Experts of a small language model: a shared expert of 128 neurons.
Below are experts of layer 7 (counted from 0) of a mixture-of-experts language model. Rows are named router (the router's row for the expert), down (a neuron's output weights, with its number) and show model dimensions 112-223. Each number is 500 + 40 x the weight over its row's rms, rounded and kept within 0 to 999. Numbers have three digits each.
After each expert's rows: "comes before" lists some tokens at least twice as common just after its tokens as in all text. This comes from a sample of Wikipedia text that the model never trained on. Tokens count by the router's weight.

# expert 185
router:553477560425488559499510576457554507526517490468524531478482534473548430520533442486487527543485501490526520465484527495483492566482587508562487479498517485504499570517498533494482543500436461488468430496505479460456538525501431494403537457548466593478478489488517466451493495501521492488488511493560564489521471534448481479515518455460
down0:510459498407488567532485496528478502462562503547516510456531463483524512546485490508566530475554542453641476496549428567513464518494510482526518494509583459470562481550451556445510558517530513559453461551472493470435540472495632509449528499476609417578549566547456514516568445517439495493571506497502489455519488475545551517522437513532
down1:463487461466520473480553517477505443545433520424443447511574639508614476502535537545507463552460532484589541493553487467510542510473473561545540466564486467585528532483435532479414533510494478611458462485552450550428481521454509514539499520574514420503511475537527536503508505464420524506472496511524539500496463495479445481534482468449
down2:513552514565498481559519459577552479448450530521551513530522497599504507513500487524505453482506525536452526450519536482442549501521476493517493520487514445496503449560506552426446469479526535509521459528488491488494550570512497428543535452504490422485499453495471465553489539491479429483517513498510529510421562491530467476436529514524
down3:492462527471520536544507483448481486498480513490466470508494492517532531507592640480530519453485498563482537512544378571533446534497489517452580534512544521489463500436476444413503486493454462497512498459450471501511482484551517528556485488491460494553544462504454447486531536461468484523478550439472494514469543424455504488513514502471
down4:486516546523518519574466485495505500439544523459490520498532474503549476503494488534516511561528529549488547483500539503483485461442490557445505464557531522456432462478501536475551523486405471484511441488476524517526467452518501498463547443470514559558515511503443439513485489534480570459501566477520535414523437496467442465494529494499
down5:479533548527480472522482482516457457488485509484460530479539521515488474513530549543535539556446534475504576533525457448513481492427522549516509463447445469529499482514516513454529442463547445441438453482477514487494565510529526502518483490492536546552542519552451544493575520443531501463378526509518506418516477527514462447500465535533
down6:484491525521545518542538500511552498430572486472457472456479507443498544493512579513491497511488536490509498528500464558493525552561435601467494573459488566503505501466535436506416497493526522480390556477391516558518543507457418469531511493621525539487524519458460491515567496505564517504500502488562484492508510438481526446493535509492
down7:534506485534481484488527494454513497556540502456538473524572520481439525508526592438503498508577520519549556513503487543488515559511437481482483501454505474546494495477514443447498480527512530431479487497432522536486417466488491463508512516508479433495413506472421482466538514504533405488480487489465441520443419429430447461535467559509
down8:471467510497484561522455479475568499540494506486476524505431422500520559460479476521534479534511447527476374417478417436493438507513477469587420453497548479461522515447463553536555554511463489468583436506495544550465516563483494475465492495500485530553527467489466540441469581618513587558558493495515470421522512502520503499476503558483
down9:446568489490569526506477507514457441450459499473547516477495492529537429467511526521456519488543473496465434496532551474398410572511429458495526587459536499586520558486485456445552467516435492497433457557463461465470540482464528511506454482552465452479443561515509522495484548531500397485474494426536538491498515508483511435530493507519
down10:437504442504535510482503523473445510446470449516505569483539521503480461506435525502562572465505502548572493505462504562574514541469500439426488531445548543478461480516525503463479495539526551483543490493554512497472518510490524519403446501471526494545512452503503553508643571523462478494445477553483509423481526529517495531523548554459
down11:461566407542553482492558526470527531422573519441504395448514522499534480530525481494512427464541540507493559517543473575434499526543551535444503561486508497538552493464487513507427474500462546532527495442472471446503489429495560451503523546544458508479499498500528470470499517591551526488505523416546480464469389532470487528460516490524
down12:493515561450454515550536569518474550540525490550461473462601482522515515508491467453513491497469523513540516515560504438481446500489476537413524479555477509540433529474576512520548546584516512573540441556461518468514515509474538431492511510519580590540520511590492507487460520498479428455547395434538437551548510472467582443570484528510
down13:507531545548561487471507469463452508420544536472555478423516523512588527540535590500527415589511518511532551502508539562453560519475466473587535507483531503478488529455482514560550439489470460553533480557484442487547515556467548474532482466446486468602519521552545504496512473534554506545520577492497497530485510600507518503459509506529
comes before: "-", "=", "- ", "- Coordinates: ", "|", "- Country:"

# expert 98
router:521548562414503452600473546480567554524517554516477508452471504451528513529440502512467441554494507491547608503514480469470530536474532508577503486526547535484507532528451496404458537491529452491480429575521426493487524502472446531505505439537488499548510533502517452528425536496472556470486456466492574475483554440483477463501522491495
down0:481544421552488500582482462451476497496440390512472509457502484559469571525555479493554575440564486530467513515438482517507437521541480490483553503497508517442520485558489466532551508573439451532497475547494446507508457549458490495445511585465453476513468493483451476432556475523560447504501497458438484454548508500494499558516489532624
down1:490479452516455566450525457483426449527478497535544560489492553459481561596510461502504501549459476512509467560467551540528530476544427520484521479523472530486501505539528481560558506489482494462462507562505515517491515482519485495567545535496564547523486439475367533523598508434542470433432493533483461466472511518529493503476513489434
down2:513470496509476516495538468551466484532527469436471565471467523486525492499438521481494461532518511505486522455480439549497479562516567533529530473462559470502459572543450502485562444536449509546514552486506543473487492528495519469476510502436492500530510446443502512484518508508508509519542416439527432565556439487500584531510530477455
down3:509517515491454499544487526555498505514518453502455462446451477497478534472518486501581472490473556447466518561461469565537474465499594523494497467493512513503553502603465536504526538501483542491516474474492519477490519528429528537529536476491481496501474506450468516493527480535531554480593543497459568453518482537522540580394501516545
down4:531502479478554511515476563509500507466512416428453453551473463474529510495489587543461471473548483485451541519468431519530471403512569522451537517457535474502512490472563539537467568525461454515480575404494461512551524487495486519569461528572494488551533415462596500552454435465517506463484527519475523445498596552482472492383536511468
down5:488457495446480507500476546441551546469558524534497426539502514533526464533559542511529511483487457529557515475508513415516449551454508475537501500553570533501491578494463477470455466441497470467485508521527459470464481510466520556517437481473507485534487526525567537464551476519478470422473504471499512460508476435557448443492468529583
down6:475478491624457487460465516504512501553457578513490572528476507502524502431433488456491540493450496497491490584504491530497548496423543489585483487454371487576514455490449456464458479541478481434497478442428471460414441466494490531482479501400551514513511451526445539491512508500518510515532532503540457479441506447510527516501527478434
down7:494428469589500544502480486441574474474545475547464479428419502465539529402489479464487624443494516454485487586513580551422480425519515507561459515488523540458427569535555526520494473438512482476500459536440505533459522532497476499503474554504532493448470531493541492582450510518538503452543525511492545467498504514406496558530446525548
down8:481486497466543507531583476584537509479529471521474434519477462434554505518480480557502458477496523483499471474552442530480465421500533561501480494480523407534552507591502510531465516446541501476516551460511517489481501401597454500499466442484573450492560484463587497469544468500412520465443566536513484454407403486506504499451537561508
down9:466532485480552551507486544542507509508481485459458494485467547482558515459593452540509585549470461517533543457488484527479517487501383413507443514551487530497495531515507528455468533483505501480497464472485468512472572406554453533536466522410495573543596529500447444489480514410545490470528494499499515474490485473514508467593509487441
down10:512502557509454543474484426483477465550506497491501513460485512473479510489538509478519450510476565548489482506483464478509554488554484506516491500518527555463552495536460519547514510571465456555416455490464504547523401462460483485462515497564461439449550507455464549509466474535541515472442472535491538478576555513575482486534482530486
down11:520539498421449525473473439467512511567559551493540466525481466478542454478486465468398507422567511556598450453477504453463482502393500428512490498527436471517511533485526465488460471548507523464489548496491457467511526455458558474485469534529524455578481476541588478487518489537448455415467481518498563447517425505539471489487521484583
down12:437513533482492487522531550534427504453582489490447466525491488433516579490530525495453509456479494480523485513541442512520490495522496527493501497479518418478515533569476503427535536476460530575521530515445444520439461514490506587498537491487463487549523465504467448521499430511495498504507588477500444554491471514408539564514463526567
down13:497515451521452547448546515478497470524447374462484516492507419469480499567458532498460510464456422434507472461528489476445449453422543490565466525487514509500454446497492512492469541526489493501475524515472462519535641396463452495508487454549494501475489491543472565482587441444511472451500500479504541584363482447564537472483469468463
comes before: "2", "1", "3", "4", "0", "5"

# expert 54
router:545492545437475521564451550444493527571557489508484500491449531444501530520511509461439531558535416490541544504469476441443514540539574510559538545504555520482426542490512539475444473455496472485495477484539510538468532510586464552448527432557506528455513485493510434460496524482502517490520509512514512488464479449378517498496478530518
down0:497517504588542505426455527571470540419494590534435496540495523423521586544510424522515488504432457484538540504498493497456499523498529448507443454484494461497510505451506550473490539531583482600534489525485488529469525513557452525499539451508506518569567525489520493495480522459484498461603501499477494506543575454520498595499540524471
down1:556523594406493505467466556498440516531515533521506553558496431487590496493478546526457433589419463475530511509473510499523455563550468473579526506579485515527507545446508496493487516428441491557404471527456547524481595467518525540520520503484548490491513534501502510443485512507521533474483459526465494464466497482488505415536474513534
down2:518530481542472560484567482539512495498563456498528565521441516449509454485514447542454472544477455477512468546498462436446512525484560539516510489530478568498485511520538528582596575539512508518462494490508522617487487438529508569469482528453536437516497509540485538460515509513440494518508569497543537453644442502528558495520453563512
down3:477486458495518471485503483462487523503572559460486473487498519413625533440488488479469518514453530580513522473475461496505527553522538520512511423537543560472444500528512484492520551480551466516489489499501461543395445516507471537472476498444520562530485470610482533521507485472485460532493519559471535498584480495539538427535430521509
down4:530490530525526516467542508514519480524526476504508579515561500398513526483583557595455555446534442446518511558553543547504526478499430493515393479506529485497518475503529454446482542441445445475504507500532517544468577420474471461520530477413458499518500498523571471511482502461538482493508472489445526481493507432553528507500533452541
down5:552500473528474508525404512494517398445517470517544518528494502438500523508531510462473486425505556600488409464456475442463471471496542551510545487526449550562576472511549542483487432531561456571485552523532543470535498456494434510591511452488434495546557459501484490487508497515588476498529477450533547473466475541512476487518479507536
down6:467434499553496411505522487501417528454494517439413548462503429603514493499469432430495463501416572544421405498519493511480460521473465460449561472527524551579519523544508438525469530505480520516503528554517552537516459492525519461498586531493487517514547458544456459513556444575493478489477531554521521498458481454510514486484489507541
down7:486511450549421531514446520458509540513469501509466437531444529459491480484497467517470441484415515501539476418552541493500513536542498496549432406495524504516453524444573478526500528471572525548513481491581451568467485454509475593484456499488467585537573526512509514540398541539483555525452521508475442504531497502517506456546519512504
down8:484480535491528455541507482545527576499507387540435555420448502554506474460485456506546527529521538530557539576443460504520532475526502453445562554552462550499568459455456476552581471547458554494488478454477503521475498457502520534567440570508491535498572554445482491482465401514476540494462477495477440521488559497502500529464485525509
down9:515510493484531523538492490497509555492535564543474548529540455553552472535457502492471367514505492523485457561506489464480533437498607537611488500532505553520613508432487584525531503494479488528553421517512515519488479564492499562597523504530474436508507566456493503493491503469547493489449470535489471507515520562458479521518499482478
down10:483509427527541462494472554506540477407499505422569480513471483490539538478492469477469523494544496561475561482480495488466494521526492510524447425457559587523528573500483590573436534480484526530491435570486580536549413402563559519508553527483469591446558517474478561553497550522529513487499544462554465499461512485507476472459509468488
down11:488511483504461514512437569457573517474481583500435439516505509478524494529510474551495514485544476516528507476495541529446515536459490456477459476541539466515440497479531536514447512444470566451505548465488464524484469416553551524576440556523469451611468520451504491574501531473449543445505588547489504412507448485503475495527552439484
down12:465571549411465558512395553453578457520552448494538489440532457476494459542447503487554444492457442520489546472451534499554475477527481518516525544514464508497480562422536440444443464461508463512490414491548554467499439485484535469479528370579502482438478501470554550540535515506437557483541441548451466486479443449516473487524502514421
down13:522478500510433527459517500477421456415573519488481381533436511513504493526481510508446594420511480567493434556482514422452487503471559500468559543553460573558509475488490449443501508521515494425497481523438531497583523475542627469569450509503485505494492486520530508511515544503581470459514514558523454422560484459513481504458504493558
comes before: "1", "2", "3", "0", "4", "26"

# expert 236
router:515464546425461489571507563459496523499560494454444517484480481457550513529520501515525498552517549454492634459466447537526483515458543539571492524486587522462433526529477483490419496462540538480527354525501523519511481417545476538450489486497551468491517474487494503470455519494493547531516529522477493448448481501461509533531496534484
down0:501471458435501487483465529542539481483555579560487459460472505537491429523548476489510461512501523563519455534483553465485588500450492542480402494475457543523485493510473526483477515420472478521507497540464422485511524541425517489483472461547480521510467504446466478515535484501463483444450518488504436553511539463461434496483431497548
down1:457462511498519490468470490538557507458436512445473472497449453485533517477427520549501521449493492467523458479541505552469520504511448495502492516513492450533514588557525531474491513444499451428579507475544478520491604499536447526445507503444480436569503494465527439472513515505478509495562563576508440580422527419518490441519561535456
down2:443486519478522533485540477496548468483424480483447547519437514520524499479370489497546502492626502476501478487560549476452469569535476521489460537480555524444480540500532480504464501505528438516507513431558492521547541470554505473469457578563509518498468468480505564483499517459467483506473387541431491529485516411461487473461539490522
down3:536486483566547504475514413478494499576520508537491572475485519472523607528478490504458478490437483478500452518446482572488452512526469469563506476525496465443513507523488459475535416548524469460497526452503480467511519488453514485508496499509426581486582507458437511475463527527518502564502529485451452507525484410517467509549570534533
down4:531593484571443465464483531489541510443419471396462478498581542539539524524478525485480537443508528584469517466463493471532459580491491519429540546511495462489526496543486566530549526519587468469482530490514463422465509415507512480550533491503468417455511439509521589501465546474511420520466544509493509489492531426484522484485538465499
down5:442478431468429542550449485476526478509497496553496455473447475472535585545518523530523458421485528423478504457486481548500556492488458494505486569544484410556449498557418481510491487475499465482494465522452481524501496462509494501488499478521530524512530533519446504474525444457552555522520513513437483526474564436483488517483527552599
down6:518512477525499479478510540524525484487465420474502544535439537534454506486498492479499486433516526515406561489468476574512509502469427516467487473499508501427530588526541496485514501526571486451467511537484502479478521430495565515433495518582489516461539525474487506564588449490569526583512454539485524416483511484500446473440507495541
down7:487437568473520523504459567503484499515535479538490491435449479500419517472473567526477455482520477505520476476538522564416479533532427543495522549490439495456399508569531544482525531509498548510520533529484513500535564531522482560495489482443462480500486567443499511470510514428533522479493535503540514505573498481525567488523473553511
down8:460524547584526489486433550491440542454569470567479495513597474519439493554500425549474523496507487547516470495543468501501482538615496543491522457491455533404543463474517474522495455444477501503562544532553543560504533520533499554537492493530504476511507493526442525557469440575512524536491581514495538552512464480509540539431414556501
down9:521485505527544503508492545433550509501464493462569446525477467517498451489472491509458549501537455531569496481525567458484569506463463514513508521473458535476498529500435498529518428410477522480487533502575503577530564533483466522499503468478526392489408489532525465459502606449531522454470556521476450527508514456547393434586494483556
down10:482542494493534470518511452426429532412497564490482479459524581521472420526500543475518488501550507502481500508481500599458516492508541450509527511477506542390516478498598534530506472510521534517424513540501608448504482470546572475512485495513462457531505454489501516581527510530542495494424560552451509447532479519577496453507508511476
down11:472565448457547551476545569478534448510509500488491467526477522463542429497507465489504571496545395560480477487577549442463558521443507489467443560499505494476447484496495535499489524502484522477521520475531475531552481470533428481593515531517491482441387569483554546488504576497501466482451494396464490471544536465485404459535549431536
down12:490505549467522483475465534425402439474458437518470440460440496519504535496459441466556511493553460515513513466526592455469524559510525524475456483502521518564593462454472522569444557473498465573444504528492412506540474459528423511451491468568546502489449449495448552515427543531547494447463491491541524484471555546535462587494514512541
down13:458589542569430461510552478502483493510448460427518498552576529554500569486515519486498523487536444511556475533512567541431540475521504465473499512547497432512504460503484414554502494535465455477528529434514520546460513498494481457477529437454483427501476449513441518452544555447540454544460480591503494485553556473517455414495534546500
comes before: "0", "1", "3", "2", "4", "6"

# expert 168
router:567533548510471494525571607503516504477538500493473523481527466473523501529507453560519490501488434443551553455449494426473577520488543535504408529523571475552417522483472529492551466463480444495484451523491467530483441508521436500445512528528545468525527418491510458504452494527504488494426493499446490506487471511454516525487461479453
down0:546412509516542481480459510446530527559534501519511475492502520497544461510481553429551514469501530473472521522494516486555472554444513572462489536480513437546491422537520459478444507414490494467480515543436510536461492522481496517534522510491450555467515567562485551492477522507578539521472442512479536435463503592508559502535506528540
down1:467487495501317512492489467493533483523498511483490476548511501472480541489512487486487538170474499507516606515490523546558458510459514494505530439484436524489495544518505508510489494521528565488525479507533485493460474486510499513510519439475500505553487503479568522508464509487483515458549482465477479461540501457514513502524517475526
down2:458549581483508536490440449603533499523490463440511504483510498484509518535411527551483464455543470466496504490567470541501496495465527452524553496580481495484460525553470510472553496520530480516514508586482542535533489556484514561567449495477461444586480493530549567460522478497473450413492450553472497543523534512575590536555466469449
down3:489477560477450514539448441434508540458501561491608463508516520492550471572453509543466472558492517449477458443534476454503525532501477497568505468521506528504440560449483504499439574534436472524467516456468451511565478524462485501543538485506497513525552493509515488520503515521455549518499525439403557406508452494513404544502482508459
down4:513441473555527550454528498530459469497495548464486575502610455501504527431541434529502435466485554521487531448473479588532561432453446484437499485493493494433520560530424600500521467554487505488503475477483473504576492393515450529503472513494533476544573520501542544490532521475478558471464524491502523453561524506427470504475509516471
down5:483591469538513465483489543486468532469514477541455497566483428518554487523534526484380472477486578498488494563571484529494461557557500489539461466503581477500524451500545470550464510545517537496486491536529520519526567504432496524518567490495459441418393511454518499472514508417515522519409500492504505478534438523554538463478502501586
down6:473608522439457490537498490528541534519479428476498535456542503506512642513582509423493468476527504578545530483536508471558515469462490479481473570425536499525577474482535518501539490539476493451526452475543468563496510487466554499544444499449505516495511569510513524471509427514511502558531489448527494522453556534480523509518541564420
down7:435488453547469477541421520590491483576587499511522543440486493441544527415549504469531563494490500463483524449531443439495495511470476480503490506487448424418515506492503444534469441483529587456453467437439466438540514421545490525536458491542454517515458515565435423544503560483560530475474501460471422513491398517487470524558524486558
down8:526569478464429513457522471517489505478493477493474501533554509510495524496539563490459507570576521463571511457491500470540518415469480546530556498520486473487547541498472515459504498563493568442507514539467509405502536459484569434514565489501453450530505569488470578511500517511483508523501506524519559501556533540554459423471509516463
down9:519489483477534500514461472454424479541497422471420512551416508519515550554483446558465506364513575424541461525479444517453493493494515469422539469436527561456510456520538490519462522512447451517438490446502497481394568509518463601478470491475513503517506539507505509478550489510590508526558584497499476520453457481538549458515473551543
down10:524529459527534562429544450535514477515492450457499508486616585537567446469462473532552495442509488474596505519489488477475541505541459489441447503487476460553538492544494518545438520535423500533491568490567563515442489512547484489507508456463521573442525486527488548582457450474537451475597485545459521491480465505545502538528533593464
down11:541473392464452464465450453477486525540465421447445543558405472503462491510540471486501491508520544455472489505521389496486520469472560480480513490448475565469533447519522509465509489590514544538484477407493449487451521475489486561473505526491514519462517513557515539459589529525571559450547536492505500542529450513450464476521484520507
down12:419539525496468493465460410537544464461487458500559492551503511566479506538570495536503526347499559460470483508439496490481550523488525489460512509480506523527496427524547503500456552519470566523482486470463479567534550494495559462528562446565440504492496473465481489502582561538528531518469450548559544480511529526529438517487500561575
down13:491460480443419481544501386493542528559546556484502481561520526445502529521486406495530498282499540557489550473498540497530531450456476469484521521471550538491495476498573496509480435504504506488530461461585494523477559457501536507549545485438506488473510507491559443488549613521512586478531534458548492504474481531461483481470547489534
comes before: "| ", "-", "|", "- ", "  -", "|  |"

# expert 10
router:568564567473452507550520578474501486537552489503485479498518541464511469561555437544522494512485451502489587482518490511506523589524541507530487536448529469502509498496467528531495524519486477520465412552453446484451504489522481581478485485539538571460446517480505452489481543491515564398477478488473585491438450448450500472510463470491
down0:459532564498482549484506491499497461485521477503528466564502488481517478512536446532461447448517544468459379544497538457464576436490484493500496501505511498445488562532515487515477480492462560493482516456530530467469503510589441475489506498491537485484536472436537488487412483559392443538423515551539485451524512531528491498538478587503
down1:503456520499583574484470483520424509529474508527472541494465505438534531585469435512499483539469524465440401523472520531515577562483486466487433517469501499457541456497542599472472525476452559575454498408498457539485551488531486523508514506474481535555485495504497510564464511489498431427457544534574503477514554556580528506461447495520
down2:530485481468369484501534453460527515491513454502489500490553546397582519501540461480522483489463494537391479472540463480484459374456508488533457464476491567462522485498555527501504435533509622420431487483570556472514541518435512477511563468486523508521511497485511453436520540511499529443502477479457495547479494563482504512557515486474
down3:525480593423496509500550467435516488535504501498440485506474474541463521512523517530503463403578428439497421493531485499524515532407542534547520530522470521433488443586494511499538501578420577476555474466452467497481518517507579545517441527513474505439448524455510492502485526473497536441518526495498527492489445457498520515555517526572
down4:448508458489500525472507451527486544486422528495490483468572568470530527404517511476519468456434613492416508510499454486452464481389486465511550516552549542491533557543498508535527495500536466498506524488546436541500508436529503495525456530563472481507596464514449571470529532435491484466496515495519460478445527485516475481439507470469
down5:549542550500481430545475548502486474529523406491480526491487532455545498522479515462496481626534481486505498508418477507576547519465459482502492499481451496492532463542517476439472488517439539472466568438464510443512479513416525437487472490482541567530554460485477512506481496487514567480487522508583488501474482451559384452439472512483
down6:339532527512567470517534466533491505547478493443447532502531494447511488436437503466510513547577555570541476498505521497491509523497534494515459505456531454480518476581511502478503457514481579502475463511444528558493552474510472429468492526502545560518466444504501478486478484538526556541510599495555401523511526486491553445451470520493
down7:501473503476553530466465568499489484542473550534499541538438448478501445497470486506534441417542519461492445590431560379460548465471518516558519462490435472453402457514625537517513579516485544548516498441492493447523512527416481541491538535521540480471444495550513503555435513540424453546497538474488495529581456486491505525494475558525
down8:469500481499458515504462558459503477503589388452501543541446486516485495429484520466493569388608463514489431517507487470505469489542485524458503470515467544520499485529538434508484534490548542461521525490555526563451519553500542523492578502457507513532510522548549476580529454436513514503579510479445466496426535498571599512390557523548
down9:548513494572527525462472565448468519483482529489492437516532559471495530492531493538538511529500508498498426511482424447507555473521453481516476498543448503477534482519520385512491480540532508533481477503530470536509541494526394457540520470470509460396499520555519498480526460575550479503486425528504452553436491501538550435494569485490
down10:537533500547472509493528476556484461559529477480505482491495438504410500508489564507580578620438516506447557486530470488465525554477428546473462460478547511505498488460484488551438502502503544536497541506479475456470438515525520490578437444510490576492450462552505541493478501492507544553559554491513498484549550470511530510470470537496
down11:516449452568545476533519509566553521525611534492483510518545553515570540495468512505497496523541508475528548478520557531464597503480414559502567548543482516498508510463472533505484544541493548495491428516531474511460547393470444439479440559537525481568487458569475468519495500473570533533478560544495481535499507559475518456567542566540
down12:514472550470490547533478523485501562570533503491541483503460544462483525505502493511504438497471547500435464506463492490429513528583500554487494562496485518476564488518520492466462535498519457455552515504475507622421602549489520471519559505425495490494521453513513504605512487440511537579515583516486502415468538463544453512430540509484
down13:524479454504489491526530503486557526488583477482479457529523553518559521490542515494529470578525596440442504432469486490453479506456494496519547526498476540441526519574521465420494537496470470500487536518469492509484573513492547449541526546560460438571503521482596474499565435501520519504571540466486524474501436540498510529546527467531
comes before: "The", "|", "==", "===", "In ", "-"

# expert 65
router:572499544472498516459511623489535477493547502521475480464510496501523500566527482512544471576535510494506602495501456518474511562538501505510506536489541474500491464519426528465489514509478529455523448504512512497470500491528459535436464498522500560496517514482484410495510486512497542484476469483446523525513450494448484504498588560404
down0:509488472546551438494482470425494495466489498472505453471503487494494493479511506456521462535469559506545484565550493516568426470561513495466469448512494520488538475547521542452415512571533483578500447474509501491437456567529511504522510516516461559522491461477488497451556511542568587585563492536508578492461479448469520524514535489500
down1:448473501502488510509480535474552500542505501497517474415407425501501515511554459505405558542549489499510487515509467531604490536462524499495516444534468466473484523484480523469602479505481593485560530519555454543484497478528500538565536471526484421470514478510458420481547543468525488456574497470530494455521476500527569512507514540539
down2:509475460482471538488405566483491472547462471499483542524489499435461434547523461541472428550491470487562510519469517532548512504504531484457442509474502437438475527519477545524518486490487551489455455492417473467456529526492477479474489483551574561482540490455519459497456580476492465516531526466468564510447566560554470498503470549554
down3:449451498521490560498479449519554536494496545504488530504517570477469493439542489527514438549461503511517437477423492484530492482521606480498493531451547533433536476508508556509524584443484541496465472494503485515452503450459463532532503489479429519422571472506480566510416551529482500530485526513520534460500511516469504612465469483550
down4:478464565428469493628484512523479533497537420482480471520467540532502492480481421485517575480436517513510433567462529519549534552556495539451483540487524495476500493446507459555438552465477498415472444534502537533515537510527485473483544526471522495594499529483504457565522544507429489511423502502503538547560478521529478545533490482525
down5:530481518491490524562495474526459501585523505452547541507480519466496500460486522487570480582524508531458501523498509546450477491501525500529505450530451483458513513476507477466438511524531506400502463564503464451421481460556506516541507530515503441509483515534441460543473533513528572554476402450461478464499518524503507568508511535503
down6:517508523496511433562499527585429521497467472487502453472570436482486527493576483478420547527482494533452566527497517551490585551499501573518497581471524499529526498484505514573507431464527565539508489505469534544537520519536514380492589438490478462494530499454409556435540509521490589510538538510491542462504510519568549484507484523469
down7:504435546545516504482545493495503464453510479486487465527477505457463544420426485494499441479398531454472382550510486459505459481452473519511488548544479545514454487514508471510478515486472496487471513429471605524548526504574396508564478487526479438503475481570518497525441533495510484484514507541585525493447480479469567479421437499568
down8:508416593465511497593495506517429495539502538467600554507438512425436568431516493450530495381468447435449485471522546541454538516494489567515515523489498530485527513506506434501514601522481478497521542539464528501542497503469515528427513477483511487482518458561505519484531459472532472534404472555507473545507560464541459549506570543571
down9:550535511431539498501483506441548458521592466545506524564499580380558570483517518545452479496482467466532499427514454459552473521546445502545527480543469420487532480527448501492472557489467502418560442445514441483483425412481457517494523483453492517481545543527489434513514490516469589541451481515439550524500532524456455513474489479572
down10:463444417537466536588464476407498442567465456508493581550524541532484503482468440520497481490502513474530521519540558479491447446515584479516458473473489569539475537490546464525415543504486490486416482534436490490495489486488510588447521551509527533528440491544526458549427502489506477567528438444508455467483565499486463484549441485524
down11:466503509475530485434448470529510488502456508526515471415559512475465466538493523501461468480430471485495459505472519477503490599505566495467521507502456526499416515527507424457449520520501512515513533462437454486480504445517505543469479510464502523542472523532453493479498490515513522485541520533445465475495538490451509474480517575556
down12:511408474537506513447525438489503491537529580395525504494456455482487468486473517503512499501529549541474503537486570523493563532539507522538494513472496509425475507479497511434461464531588506489477503491484495532449485620458528465531542416524506510426507544471524532546503524480500482510564492453561545468482571497582441533448544453470
down13:510506463482511536452503493488461512500584476518499444416455521559497578538563524438460501528486520460464534453441438518490562398533510516552502495446536552451495557464500491492555428539579511461549450472453564569510498513533466435497515456475460509540523485508494546516490497574553540533504515536393484493436461451544472523445443553494
comes before: ", ", "–", " May ", "th", " June ", " September "

# expert 254
router:501519509461442482529486588465474530510537490487472485473500452458529467585489466546507459608491509467481555455491475467460527496498543522537471509518566485537464501556438545494457557432514498493509495524518410490453471460519441549485519475546548467498492467448493420549419550513487482466500535495513574530456549545483447504482510500472
down0:563588495442507483493535537500490542546501504486491498533434511505556511531493526479444495471430523553521541477494533509451578565498553469513559462536515563499491505491546427473503503450488541479509518454485463543527534502540578550485514476513469488504483457458596490414442489501522423529543468539578528554452578563495498418409467519492
down1:511505492565546455451559511524446542529515511526499541554528454457544524523473506498437507502479485484452557467475499483520519542441530430507505545398496563497460551487579586531491456467561479493470566496458500570476659484535464477495427511458478484497627617474470454555509533556488452522476475492492514443529567562497492505462400529507
down2:438496484432494455529452496534503468469458437462485533507505487556498478481453497439474554511515507495480556525466536528525495429506445562541541535473481517547496505547491515512517559535474534465476530477507507470490486510526433517524541486472480507577532477510460491494524467523457442486513416481419468547549438498493524514510570529494
down3:498518555545513468530490469495498469465431530503457567539430524501534528435429433582481521489467542478529500483459589542507448468546463517498496483552493498466425512436525467503472498488572576490510556488486481506529506478451529432485522569511463497482575513456470512501622531447534517496500502476469518444559488512536486592573507533497
down4:467506506505524498514459466478469476528554474523528489463455472499511520578497502512446519522369446476495474464564513528399539600459517510532534491454445484521505501498475504466517498535474513438500460538524442472502445500422462548424512432499481466483524498468476496548522523504426463444496535568573551438569507518496507469516485533488
down5:516514518559540533486497499518513521518517507391545501524512527471471523517417500490499523449470541486546575471506415506413575412492509498437514497449478545499536525548477452627581428435503469486448519491531539513485490537484538552494446522486448540466503502499529553549521554551463527584494494479469482500521475508491449480530533465512
down6:537571507485513393485567532510533554461511484530580488474568561511546521519527520468493579385509476610553558542524538476529570480525503503526556490492538584502465553549487458477476533454482465493498453549554530433594506541518513503527492543550516535527514495490472455490441449478474515524556467446466491552453494537488455491567495417511
down7:528512523510480519496520442526448445470529514374549508576448511516527488455474441414471502447598559531498522459400577506490493426479506429443526481534486465464519474510463519505475539529520509481407477477503568505464533416524456490449530465499469508455515484498513496458455531473506484568502528517564474490481502510544551464493480515471
down8:509534523493509522509564512525462563424453549455474504553451521521516457452548469498541472555553518540529555484439423550471512498522522498510464536453580534473526511469433487472494456495515443458519480480478546500481506491501527450485545513498412529478490519549456492413575449551486432475489470525481496507583522523497491406447511528481
down9:533458494520478484564479466447452465492439555494530486455441484535511526546526489420509525506441431503443411472482444463519462510534479512439552500507421544436604411529453447515502527575561577501506527536500514563471520481457480495478546556495528505474533477511535472497448488408488547463497482534586510487581472479455500497533501473458
down10:486493434552495481486436470470509494429511495521439563526531531544471480564491506512510451482444530509513535519554449432487517536471522426411516486540551453501508534494440495450494521538487461517529528533532463479502467544501579509568493490526503456443524530514505441465525505423473489476473563517571524399490477551519527568480470501475
down11:505431574530503551570490469460419512580487401502524489546513544516541473485502518466494535488491513594498573475485515495561507480453476551466521469452480503504500549534515484414486474607429496554524561486456463489524472559447538513441569515503475484477477483563425461470424514518504502531501495532463483497598481549463484470488438453456
down12:489464455528458492533434490543469503467491561482477473580482416532469526487575457512487495545489508516407479462491473505471482557546418535454466438488553563425486465554492488521469467448459511542458516475472506538467553472435551506502384495546514517535553525510450499535463576471539458476552510413440514509525603582519468528517482480474
down13:543537490486456555524507421451476470492476413554488532516507548512509499464459450472484454517505573469458475450440503593505445454437546565555550502537500503471509553451482515540506467407447528415496485436484511621451461513510543502486506473503490511487537499550532541481535515401617467488440455535497561561538480475521459500474514462535
comes before: ".", " and", " to", " in", " in the", " for"